Experts of a small language model: vocabulary 30418.
Below are experts of layer 4 (counted from 0) of a mixture-of-experts language model. Rows are named router (the router's row for the expert), gate (a neuron's input weights, with its number), up (a neuron's input weights, with its number), down (a neuron's output weights, with its number) and show model dimensions 192-255. Each number is 50 + 10 x the weight over its row's rms, rounded and kept within 0 to 99.
After each expert's rows: "gets" lists some tokens that make up at least twice as much of what it gets as of all text. This comes from a sample of Wikipedia text that the model never trained on. Tokens count by the router's weight.

# expert 0
router:42 55 46 56 37 56 33 46 40 41 42 56 57 46 39 51 51 52 68 56 50 65 53 41 58 47 48 64 42 58 36 57 49 62 34 60 38 35 43 47 51 41 44 73 44 42 56 40 50 67 59 67 42 51 65 54 68 56 54 46 54 37 43 48
gate0:47 73 36 48 55 37 52 55 66 53 27 44 51 53 49 46 41 51 32 47 38 26 61 66 44 58 56 53 50 54 52 35 48 30 59 48 45 64 44 52 54 37 59 55 35 39 61 65 46 50 46 61 53 44 54 38 62 47 55 51 54 50 44 62
up0:51 50 51 45 63 43 63 29 46 57 45 43 68 53 60 38 49 45 44 63 46 43 40 48 70 63 67 54 57 41 56 60 45 54 59 33 49 60 41 52 52 57 30 54 44 73 43 58 46 53 45 56 62 51 31 46 40 53 62 59 47 39 48 55
down0:48 38 59 52 65 52 58 33 66 47 47 40 48 39 60 65 43 59 46 35 37 51 48 61 44 58 57 47 40 42 54 54 48 50 48 45 28 50 62 59 61 67 55 45 39 40 54 56 74 54 41 53 54 62 50 30 57 44 25 62 36 49 40 62
gate1:52 40 63 44 62 44 64 50 44 44 44 30 47 57 58 71 45 43 53 69 50 55 53 35 48 37 56 49 65 40 52 43 52 35 55 41 46 54 39 64 52 48 38 47 61 29 62 51 47 35 48 56 52 52 27 36 58 44 50 40 31 46 50 56
up1:40 23 67 71 52 40 49 69 61 57 44 59 67 28 65 66 60 54 55 48 48 57 65 61 50 61 44 55 44 39 57 48 41 54 53 37 59 26 67 49 50 43 36 54 57 46 38 54 35 43 54 40 43 44 51 47 60 37 58 64 55 58 43 38
down1:50 51 53 69 54 42 44 54 50 49 58 56 39 61 32 61 54 44 33 53 61 53 51 59 57 31 64 52 38 59 44 53 55 48 43 40 54 50 35 45 63 57 44 60 34 45 46 60 51 60 48 31 57 48 61 42 50 45 21 53 39 52 66 55
gate2:42 37 65 44 48 54 62 35 50 61 51 53 62 40 48 49 59 42 49 41 32 32 26 23 61 47 61 40 50 40 33 45 38 52 65 49 37 42 58 50 39 73 55 60 40 28 54 56 21 56 48 51 53 42 45 35 53 65 53 50 55 58 64 54
up2:32 44 54 59 52 50 62 47 69 50 45 46 64 49 52 58 70 47 47 67 47 48 49 39 55 41 40 41 43 40 71 53 49 55 48 49 52 56 60 42 46 48 54 39 36 57 45 44 46 45 53 46 48 43 46 28 43 53 39 43 31 69 42 50
down2:62 46 73 57 48 51 62 57 43 48 47 48 58 42 53 58 36 45 55 60 53 49 51 54 64 46 37 69 43 54 50 48 38 36 26 70 74 53 56 58 52 26 45 54 69 55 56 50 49 51 48 61 45 49 47 58 70 40 64 64 41 46 48 48
gets: " (", " ", "-", ".", " \"", "/"

# expert 13
router:49 51 64 55 61 64 63 52 43 41 59 55 32 39 80 52 44 48 77 45 53 39 28 50 56 51 52 49 59 44 36 43 54 38 43 59 58 39 54 46 57 51 51 46 48 35 62 50 51 57 62 61 54 48 47 69 53 48 56 57 39 57 55 51
gate0:56 32 48 47 46 53 45 45 41 56 53 74 60 38 46 55 42 52 31 41 46 45 53 49 69 47 63 41 43 31 55 63 53 40 59 46 59 59 54 55 47 38 43 52 73 68 53 39 40 41 53 42 43 42 42 53 52 59 51 61 43 50 53 57
up0:44 50 50 47 49 60 67 50 55 60 46 54 58 40 40 55 67 52 71 44 69 36 43 42 67 48 33 28 58 54 52 54 46 28 42 25 50 49 51 44 47 62 41 59 50 45 46 64 46 53 41 41 55 45 60 49 59 66 45 36 57 44 56 61
down0:53 57 42 54 39 55 57 61 65 56 68 44 44 44 54 51 55 35 57 70 82 52 51 66 38 60 55 59 44 30 51 53 40 55 41 45 52 45 43 33 51 42 34 45 48 60 52 52 51 42 62 63 38 49 50 45 41 51 47 37 65 55 55 37
gate1:43 40 70 49 45 45 54 52 54 38 53 46 62 78 59 52 50 42 37 68 44 29 68 59 46 51 44 43 49 56 51 54 52 47 56 49 58 62 46 51 35 35 44 68 45 59 58 52 47 58 43 58 48 52 74 52 38 58 51 58 46 54 59 42
up1:52 62 38 44 49 52 63 35 53 38 54 57 64 52 37 35 45 67 56 59 66 30 43 47 70 52 53 76 39 47 55 55 47 56 55 40 41 52 40 49 54 39 38 37 61 39 26 38 44 45 34 62 54 67 53 48 27 44 47 60 42 41 59 56
down1:60 55 59 29 65 40 45 54 62 45 44 54 59 58 47 51 50 35 64 39 48 44 40 53 48 53 34 59 47 36 56 70 63 54 37 70 62 39 58 64 42 44 40 48 56 61 44 68 38 70 54 45 76 76 50 39 30 43 28 45 67 46 55 57
gate2:40 49 29 52 41 58 45 69 53 36 59 47 44 38 32 40 55 53 48 46 42 51 55 46 54 53 48 58 34 39 54 42 49 53 53 38 52 59 64 43 48 30 63 59 59 55 39 20 45 58 44 35 62 41 52 47 56 48 34 45 70 53 74 50
up2:44 61 47 45 48 66 42 62 48 59 41 59 44 37 64 65 55 53 55 65 48 50 57 58 54 30 41 35 52 64 37 47 28 56 69 69 39 46 54 53 42 45 44 54 54 42 45 71 51 38 39 68 25 44 51 62 49 53 59 59 54 41 57 24
down2:52 52 32 36 25 51 34 51 59 36 51 50 55 46 50 44 56 68 43 51 50 43 47 51 57 54 39 59 47 47 47 41 56 48 67 46 48 63 48 48 73 48 68 56 61 54 30 43 40 38 56 38 24 33 50 53 60 43 43 49 46 38 56 60
gets: ".", " a", "\n", " the", " of", "==="

# expert 8
router:53 54 57 50 60 64 62 61 42 48 55 57 33 52 57 47 49 46 76 41 57 34 43 55 55 43 41 44 68 50 42 57 50 32 34 53 58 37 56 46 49 50 56 53 47 39 59 42 42 59 50 60 49 47 39 68 62 51 50 58 46 61 57 52
gate0:62 54 59 30 56 43 51 47 50 53 45 57 45 69 65 18 40 51 51 45 37 54 54 64 64 49 64 46 49 51 63 60 51 39 53 32 44 67 49 77 52 61 52 39 59 47 64 49 49 44 44 31 53 53 45 52 54 47 66 53 53 72 45 36
up0:45 50 46 42 64 59 41 51 38 47 59 60 45 54 46 31 47 55 61 56 47 51 43 45 60 46 62 51 69 46 38 57 55 63 53 48 33 47 24 50 64 66 56 44 63 47 64 55 49 39 66 59 53 50 50 46 37 57 47 44 49 33 52 58
down0:62 43 29 29 34 33 47 44 45 44 52 48 52 50 69 48 29 42 57 41 56 48 55 51 52 41 48 45 51 47 39 42 62 47 51 52 45 56 45 54 49 37 38 36 45 37 55 33 49 40 42 63 38 41 51 44 39 61 40 49 62 25 57 54
gate1:62 58 44 40 45 67 53 42 46 42 37 50 44 39 40 28 55 55 42 47 64 46 34 56 54 63 49 54 58 63 34 38 71 63 48 47 53 62 49 48 49 52 44 51 55 44 56 45 53 34 41 49 64 61 50 36 37 46 54 39 47 47 50 50
up1:46 39 61 25 46 49 36 54 45 57 59 37 59 72 37 47 45 75 51 38 54 50 57 62 48 35 48 54 40 35 66 51 49 48 39 48 47 33 49 51 54 46 60 67 50 42 61 59 34 43 43 49 45 52 62 49 46 74 54 48 68 48 56 56
down1:49 39 40 46 48 36 66 66 64 60 70 55 50 59 38 48 53 45 53 46 34 50 38 58 47 47 60 44 50 58 57 47 38 45 37 43 56 46 40 37 49 61 36 54 61 51 68 53 38 51 53 37 47 46 49 54 48 45 51 53 63 37 36 50
gate2:42 57 41 58 56 45 39 52 59 51 42 41 50 36 37 68 36 57 40 46 50 51 34 51 61 52 45 41 51 57 55 52 37 37 59 54 31 56 68 46 61 62 47 39 61 43 46 47 45 42 52 48 53 47 52 51 45 51 44 39 51 45 54 49
up2:45 52 46 61 52 52 43 47 58 46 65 50 66 51 53 51 44 68 48 57 55 53 45 38 67 48 56 39 36 53 49 37 62 51 44 41 43 50 49 57 52 51 27 56 48 35 57 44 51 45 55 62 56 37 46 61 44 46 56 31 44 49 65 49
down2:45 55 51 43 36 33 60 70 48 41 40 55 45 56 57 39 51 44 59 47 54 52 53 66 48 59 50 48 43 35 32 42 50 65 62 67 46 58 66 42 35 55 57 61 57 55 70 42 50 45 28 59 34 54 55 59 68 51 55 42 49 58 51 53
gets: "\n", " a", "|", " D", " d", " March"

# expert 18
router:26 55 38 47 55 39 45 66 57 52 46 53 59 48 61 43 64 55 37 71 56 34 63 63 49 50 41 50 60 73 36 46 44 41 55 45 51 67 52 51 44 60 56 26 42 53 48 34 43 45 54 42 55 53 40 47 28 56 44 48 55 39 44 55
gate0:52 52 46 71 43 48 53 47 68 50 48 41 62 48 53 54 63 45 43 41 68 52 60 63 63 50 41 52 65 35 62 60 44 54 37 38 59 60 44 47 64 48 38 51 56 46 47 49 40 63 59 55 71 55 54 54 38 44 49 43 46 51 54 50
up0:65 51 49 53 33 69 70 56 48 50 58 51 50 48 49 56 21 47 54 38 65 71 55 42 48 52 46 60 58 40 23 50 52 54 57 50 27 43 43 31 41 35 46 31 56 40 54 43 53 42 53 41 35 57 46 63 60 48 69 52 58 36 62 34
down0:71 47 44 63 48 46 30 39 55 55 59 51 52 52 33 40 49 39 40 46 43 72 56 38 41 43 60 53 48 69 28 56 38 48 46 65 49 53 82 56 66 30 35 39 53 36 44 39 36 60 49 40 39 63 58 56 50 53 52 34 34 61 31 42
gate1:56 37 68 57 64 48 59 44 36 62 74 66 46 46 51 38 43 53 59 43 39 68 40 58 65 60 34 34 46 54 65 53 56 53 45 53 78 55 55 40 54 53 41 30 37 45 63 37 32 47 60 64 61 37 48 41 55 46 64 43 41 43 53 57
up1:46 26 53 67 61 53 59 43 56 39 39 42 34 50 42 39 60 59 72 51 44 38 61 42 63 63 41 54 55 59 69 37 45 52 72 55 46 69 47 33 51 47 54 49 45 46 46 22 52 37 58 45 41 50 55 65 40 40 58 52 49 70 42 54
down1:39 48 50 68 47 53 40 40 69 52 59 58 57 48 55 51 51 55 43 53 42 67 50 38 38 46 34 60 50 45 58 55 54 44 65 56 61 65 50 33 57 53 67 44 60 70 49 40 59 62 72 60 52 53 45 55 49 55 48 56 47 51 38 52
gate2:48 27 53 63 51 44 48 59 50 41 35 58 48 53 41 41 62 68 54 60 22 51 43 67 67 54 41 47 48 26 61 43 65 38 66 61 63 68 45 44 55 64 58 58 38 56 40 56 64 59 57 58 53 53 33 48 37 49 49 53 52 52 45 54
up2:41 47 28 55 68 57 34 56 51 52 50 44 56 34 42 58 54 40 47 46 48 33 45 51 38 35 52 58 32 59 67 31 25 40 60 51 54 39 53 65 63 64 17 47 61 51 46 66 51 59 49 29 39 57 58 58 45 48 40 47 68 66 38 48
down2:38 49 41 55 49 55 56 48 56 43 74 50 46 52 47 30 53 56 38 45 37 62 60 41 46 42 29 52 63 44 40 54 47 64 41 23 49 51 50 43 61 59 50 50 40 47 50 49 52 58 62 46 61 68 49 60 42 59 47 39 46 47 44 53
gets: " in", " to", " at", " of", " on", " for"

# expert 7
router:47 57 38 54 55 49 71 61 47 42 55 55 29 40 75 50 50 43 75 46 59 43 40 52 51 42 50 52 62 61 47 42 68 39 39 58 51 32 59 49 58 66 59 62 52 48 50 65 42 43 37 57 30 50 32 60 51 49 63 59 47 54 56 55
gate0:42 69 51 59 73 56 29 53 44 54 72 47 58 67 57 41 38 60 40 69 52 41 47 36 52 66 42 66 52 51 49 44 62 41 55 47 80 43 40 47 32 33 42 40 57 45 31 58 55 64 55 47 50 48 58 51 40 50 49 47 42 47 59 52
up0:58 47 52 55 65 46 46 81 60 33 31 54 52 58 52 52 47 51 49 49 51 59 53 67 48 58 41 42 33 40 41 55 59 46 46 53 64 54 38 62 36 49 64 58 74 44 36 40 41 55 32 46 55 40 50 61 53 39 73 30 51 46 44 46
down0:52 67 23 70 53 66 34 45 58 42 45 49 37 36 52 39 45 32 56 51 49 37 48 63 47 57 59 47 45 49 60 46 59 43 58 40 64 43 62 25 50 41 36 50 39 55 42 59 53 44 47 43 46 60 65 57 40 50 62 55 60 51 45 47
gate1:45 45 64 69 54 56 42 42 51 34 58 43 59 44 55 46 55 49 50 48 36 70 54 47 70 41 61 48 53 42 43 45 35 50 46 60 63 66 47 46 47 37 50 38 59 38 71 34 73 71 32 34 61 46 49 34 71 43 52 45 59 49 44 42
up1:53 69 57 47 41 45 52 35 46 57 34 44 32 59 65 72 67 53 70 74 55 43 72 56 48 67 60 48 52 30 35 40 46 44 31 58 62 61 63 68 65 40 68 59 64 44 72 51 39 41 40 53 59 53 51 59 35 62 51 57 66 50 47 38
down1:49 68 49 52 47 47 55 45 53 56 39 48 46 55 43 45 50 57 63 54 56 60 68 53 53 37 57 46 45 62 49 42 52 63 47 54 47 40 38 47 45 61 55 52 51 67 25 64 54 61 49 51 63 51 41 57 65 67 56 42 42 66 41 45
gate2:41 44 48 59 54 47 63 58 42 46 54 35 54 67 56 62 40 41 26 38 25 40 46 49 45 38 54 50 58 54 48 57 54 51 42 48 62 44 46 48 49 49 40 31 41 57 36 49 70 51 71 51 43 49 44 66 60 26 55 57 62 59 50 34
up2:64 52 80 51 58 48 46 51 53 61 45 45 55 41 36 47 59 52 35 67 61 36 60 42 60 57 58 38 33 52 41 42 54 48 47 55 46 30 53 37 61 52 52 66 58 55 50 35 40 42 59 57 34 61 36 63 58 46 56 39 50 47 61 33
down2:58 44 71 39 63 53 35 54 52 43 51 37 36 56 49 42 37 70 52 60 49 55 32 39 53 50 68 44 44 36 38 49 33 56 56 47 43 69 57 33 57 54 38 46 43 78 47 37 57 54 42 59 58 45 45 25 54 36 60 55 57 41 49 59
gets: ")", "\n", ",", "),", "|", "″"

# expert 11
router:56 60 32 58 36 49 39 49 51 58 39 51 61 52 32 54 57 42 19 43 43 50 69 50 31 45 41 52 30 47 59 49 31 71 56 55 47 71 57 49 44 42 40 44 55 56 45 47 43 34 46 55 35 63 64 39 54 44 67 42 52 35 34 44
gate0:29 58 61 41 50 58 38 56 44 51 40 53 49 63 77 61 50 55 50 45 28 43 36 41 39 61 42 36 57 47 68 41 53 54 53 50 65 66 56 22 62 58 67 62 55 49 43 51 45 36 32 58 48 67 52 61 48 63 51 63 44 30 64 65
up0:57 46 36 58 56 40 64 64 58 46 50 30 44 32 51 47 42 55 52 39 30 47 45 66 55 61 56 53 48 56 35 39 46 45 60 45 29 46 53 46 43 51 34 39 46 65 47 44 59 32 50 55 35 64 38 47 49 42 51 29 46 45 56 51
down0:36 42 47 58 42 32 58 50 33 57 43 67 75 46 57 52 51 45 62 62 43 57 42 49 44 52 44 34 44 47 54 60 30 61 42 65 48 67 59 26 44 42 63 57 46 67 59 50 52 36 36 59 65 58 50 57 56 45 36 43 45 40 56 46
gate1:42 37 54 42 64 47 70 64 37 49 56 59 46 45 49 37 47 54 32 28 35 64 59 56 59 55 46 62 27 63 50 60 66 47 55 52 41 49 49 51 58 52 37 55 54 35 50 51 51 32 38 44 53 58 30 46 44 53 64 37 37 48 38 42
up1:67 71 53 35 31 48 50 56 53 35 58 55 53 45 47 52 60 55 55 74 72 64 50 50 58 56 48 53 57 58 36 53 56 57 55 47 61 32 54 47 41 47 62 58 52 66 63 30 51 54 30 37 42 45 56 60 52 54 33 56 50 54 71 44
down1:36 50 42 46 60 42 35 46 51 54 25 54 42 47 54 42 61 45 47 47 50 30 64 34 24 50 52 61 52 55 52 39 57 60 36 49 52 43 54 59 41 56 53 65 63 60 62 59 60 44 48 31 44 52 53 57 67 40 45 46 46 49 36 46
gate2:57 50 41 57 58 55 41 48 56 65 49 32 53 51 61 53 50 42 49 31 58 60 58 45 60 53 49 47 51 61 54 54 49 49 56 66 34 49 56 53 55 57 47 57 57 62 33 69 57 51 53 53 47 45 44 57 49 55 46 53 52 65 50 42
up2:61 35 43 50 70 58 37 58 39 56 72 43 52 56 48 48 42 51 40 43 51 60 51 48 45 33 52 54 69 63 54 58 36 62 56 56 61 57 61 65 63 48 52 57 42 48 61 42 61 51 49 49 67 34 41 44 48 57 40 38 35 62 59 53
down2:58 41 63 38 47 38 64 69 54 63 58 47 43 37 40 59 53 71 52 48 45 43 45 28 58 40 46 59 32 40 51 46 52 59 42 43 45 56 60 43 65 55 50 51 27 58 42 65 45 40 54 51 73 55 44 66 51 57 46 57 49 49 31 53
gets: " |", ":", ";", "-", "=", " –"

# expert 19
router:53 39 55 29 58 39 52 54 52 47 38 46 60 37 43 54 41 53 27 52 48 60 62 41 37 60 67 44 36 43 57 62 36 51 46 32 44 54 38 73 48 49 48 52 39 63 66 42 69 49 63 49 28 49 48 43 33 56 44 43 55 66 55 45
gate0:60 53 35 50 38 52 54 46 59 59 48 42 54 41 46 68 40 26 52 47 56 46 48 45 51 55 55 61 46 42 37 49 42 41 61 62 47 58 64 54 53 44 54 42 64 60 47 58 53 64 37 58 54 36 70 61 69 61 37 63 43 50 28 48
up0:52 60 53 44 46 35 71 60 38 68 48 46 72 38 54 56 57 51 61 47 62 44 57 44 36 53 61 52 70 49 62 38 51 58 41 48 55 36 60 64 56 62 32 64 58 55 54 34 37 61 47 52 47 39 44 59 49 44 49 67 62 67 45 46
down0:61 47 56 48 56 58 44 59 49 32 50 43 47 39 57 69 45 52 49 55 54 42 61 51 49 38 38 50 52 45 53 43 70 26 67 55 46 41 54 58 48 53 71 48 41 43 49 51 50 48 58 44 56 55 62 49 39 40 51 49 32 43 44 48
gate1:36 36 52 47 34 54 63 51 52 48 44 48 62 57 50 63 57 36 63 48 58 55 34 38 67 51 55 48 63 42 51 69 49 49 40 39 69 58 43 52 53 45 52 59 44 65 55 62 64 50 53 36 50 54 57 35 57 39 50 67 48 49 35 48
up1:63 49 45 45 58 55 50 34 57 35 59 44 35 72 32 51 56 41 51 44 56 73 74 57 51 47 51 26 68 49 45 42 49 69 38 42 39 65 54 56 44 50 47 58 45 60 56 51 58 50 53 54 54 34 55 57 41 56 59 43 50 51 57 66
down1:50 46 61 59 55 49 50 47 45 46 50 59 36 46 50 58 56 50 55 52 32 50 62 51 34 78 42 61 30 62 61 53 58 40 54 50 44 49 37 55 51 75 38 33 33 54 61 47 70 36 55 65 69 43 44 49 35 56 46 39 50 77 52 69
gate2:48 47 50 49 50 48 55 62 34 64 44 52 32 51 56 58 55 54 41 39 50 67 58 34 37 51 46 46 59 59 48 45 47 47 43 52 63 22 32 52 55 42 44 37 49 52 51 41 63 64 53 47 48 51 62 68 47 44 41 42 54 66 61 38
up2:37 67 53 52 52 50 50 71 60 51 47 62 58 55 49 49 52 48 58 42 49 52 62 30 34 43 55 48 39 48 46 54 47 43 44 53 53 33 50 68 66 32 38 38 50 63 45 44 54 59 54 41 52 63 48 71 45 42 64 46 44 48 50 32
down2:42 52 56 45 53 46 45 39 49 52 38 40 40 37 25 51 51 49 46 49 30 60 60 49 52 47 44 29 57 47 61 48 46 60 48 46 29 68 25 60 40 51 55 51 43 59 62 52 55 58 50 46 59 58 38 45 33 47 49 47 50 48 55 57
gets: "1", "2", "0", "9", "8", "3"

# expert 4
router:49 62 41 51 46 30 64 49 43 68 48 41 54 66 73 47 52 56 48 49 46 56 64 46 38 57 39 46 58 32 55 47 42 32 48 46 51 44 44 47 53 53 45 71 64 40 50 58 52 59 47 34 54 47 46 58 43 52 67 46 48 63 57 40
gate0:50 48 46 47 75 54 70 55 53 57 41 46 46 42 57 62 42 42 48 64 56 52 66 57 41 66 43 44 51 46 61 55 61 63 52 36 64 38 64 50 42 48 57 53 47 52 57 51 58 52 35 48 37 66 60 49 59 56 56 48 55 37 42 46
up0:54 46 38 40 57 65 47 35 53 46 51 54 62 52 42 36 46 28 50 53 48 62 67 70 44 62 50 28 62 58 35 49 35 48 46 65 56 58 72 54 38 41 47 56 45 53 44 54 42 36 46 54 40 48 55 64 46 64 44 52 48 50 53 66
down0:32 60 41 48 53 43 42 59 59 70 50 59 51 30 50 40 50 50 33 52 61 67 54 50 55 66 42 35 38 34 70 58 66 27 51 57 55 44 51 46 58 61 67 61 37 53 48 44 39 69 53 47 45 54 45 72 59 46 28 57 68 55 51 45
gate1:53 44 41 62 46 57 44 57 55 40 44 49 36 48 42 52 50 46 48 32 41 45 46 53 43 46 41 50 57 51 53 35 41 54 37 41 50 50 40 44 61 54 43 55 40 47 55 40 41 28 43 51 47 51 42 51 40 57 53 63 65 56 52 44
up1:51 48 59 36 52 39 68 41 51 46 44 61 65 39 44 36 52 75 45 61 54 56 55 48 45 45 42 66 30 44 41 54 37 52 46 47 67 47 46 45 60 40 58 23 63 74 39 29 44 50 53 45 41 38 44 72 58 45 47 51 41 44 25 40
down1:46 50 22 38 57 62 38 62 40 60 57 54 53 53 41 50 53 44 56 42 42 51 43 54 67 54 44 33 51 63 46 43 41 51 32 56 53 51 48 47 66 48 52 36 51 58 53 52 32 50 46 36 43 20 51 61 58 52 48 42 51 45 50 64
gate2:55 46 22 68 62 36 54 63 65 50 54 53 38 64 49 40 55 36 54 48 41 56 32 48 39 58 55 38 55 52 57 52 42 38 50 54 43 60 39 49 43 69 50 49 51 67 42 63 72 58 64 67 49 57 69 50 48 52 50 66 31 38 54 57
up2:57 49 47 61 64 53 30 36 42 57 51 59 44 42 52 62 62 52 52 50 41 56 41 38 59 52 67 49 63 44 39 35 57 72 56 41 52 62 55 56 52 42 39 51 53 50 47 64 53 50 49 39 40 49 41 56 63 49 60 61 68 51 40 53
down2:38 53 41 46 55 35 48 52 49 62 42 44 41 66 51 55 53 62 51 49 54 79 48 54 60 44 53 55 43 64 37 59 38 42 45 57 69 51 71 31 50 56 56 69 63 49 61 55 72 40 38 45 53 58 49 55 51 52 41 42 46 58 43 31
gets: "0", "5", "6", "8", "7", "4"

# expert 1
router:48 47 74 59 59 52 60 63 46 43 54 54 26 48 74 54 42 48 81 42 51 45 28 53 59 41 48 65 61 55 41 36 55 34 51 55 56 41 54 50 57 50 48 50 44 37 64 55 48 56 50 64 38 45 48 65 56 46 59 53 44 50 55 49
gate0:51 49 35 45 62 46 50 32 53 56 47 44 64 50 42 42 28 30 59 54 41 38 49 36 68 54 32 49 45 61 54 69 45 45 55 43 51 40 43 58 53 38 39 67 68 48 58 38 73 59 45 47 51 42 49 63 41 48 41 64 45 50 64 27
up0:52 41 52 48 38 50 56 54 52 30 66 32 51 57 57 55 47 45 55 45 55 54 59 64 48 68 59 53 69 63 35 42 56 40 68 37 62 56 56 47 54 45 37 60 60 48 39 63 22 45 37 61 77 59 52 36 42 53 51 34 51 56 31 49
down0:50 54 37 48 53 54 35 61 62 58 52 58 32 50 50 48 30 39 64 41 40 54 36 56 45 52 41 55 52 57 55 55 55 53 38 46 57 47 52 54 34 69 39 38 44 49 60 65 52 49 55 42 45 40 58 38 46 76 57 29 37 55 37 41
gate1:46 54 40 60 63 73 48 63 33 41 68 20 61 59 53 40 39 43 43 46 56 43 52 46 56 35 47 31 60 64 31 71 46 37 44 61 39 49 37 54 55 29 44 55 56 43 51 43 41 49 45 61 42 52 45 61 41 49 43 51 67 60 37 48
up1:41 58 56 58 68 36 54 57 54 40 61 57 54 36 48 47 45 52 40 51 68 55 58 38 51 33 63 51 73 52 35 51 45 61 54 73 54 48 35 38 56 49 54 38 64 39 62 49 37 59 38 48 40 38 37 15 41 57 37 58 62 49 46 39
down1:44 44 51 55 56 43 44 50 39 45 59 41 60 42 29 50 52 38 48 48 47 50 58 67 58 38 52 50 57 43 57 45 61 53 46 46 48 63 52 48 52 72 40 56 53 49 54 64 64 63 55 62 51 47 57 46 71 51 64 52 60 43 58 55
gate2:57 46 51 46 44 46 49 41 45 50 45 35 37 59 57 50 42 50 63 55 51 68 47 59 48 68 44 63 55 53 51 42 55 61 54 60 50 58 57 57 59 40 31 49 62 52 45 56 50 44 56 32 38 47 61 53 48 52 39 61 49 72 57 48
up2:53 39 50 54 59 62 54 42 62 40 48 48 31 57 60 47 60 48 55 46 38 57 53 50 38 56 47 59 60 71 49 39 19 48 52 50 23 38 44 47 56 65 66 56 42 44 35 41 53 54 77 49 48 30 57 49 64 46 58 54 49 55 46 36
down2:50 57 53 59 47 40 47 43 54 68 63 49 53 60 45 47 45 50 54 43 45 37 50 68 36 50 49 52 60 45 59 62 85 62 41 77 38 57 73 47 47 70 54 71 38 50 45 63 41 41 45 58 65 25 51 49 43 58 50 43 41 51 47 48
gets: " the", ",", " ", " The", " and", " his"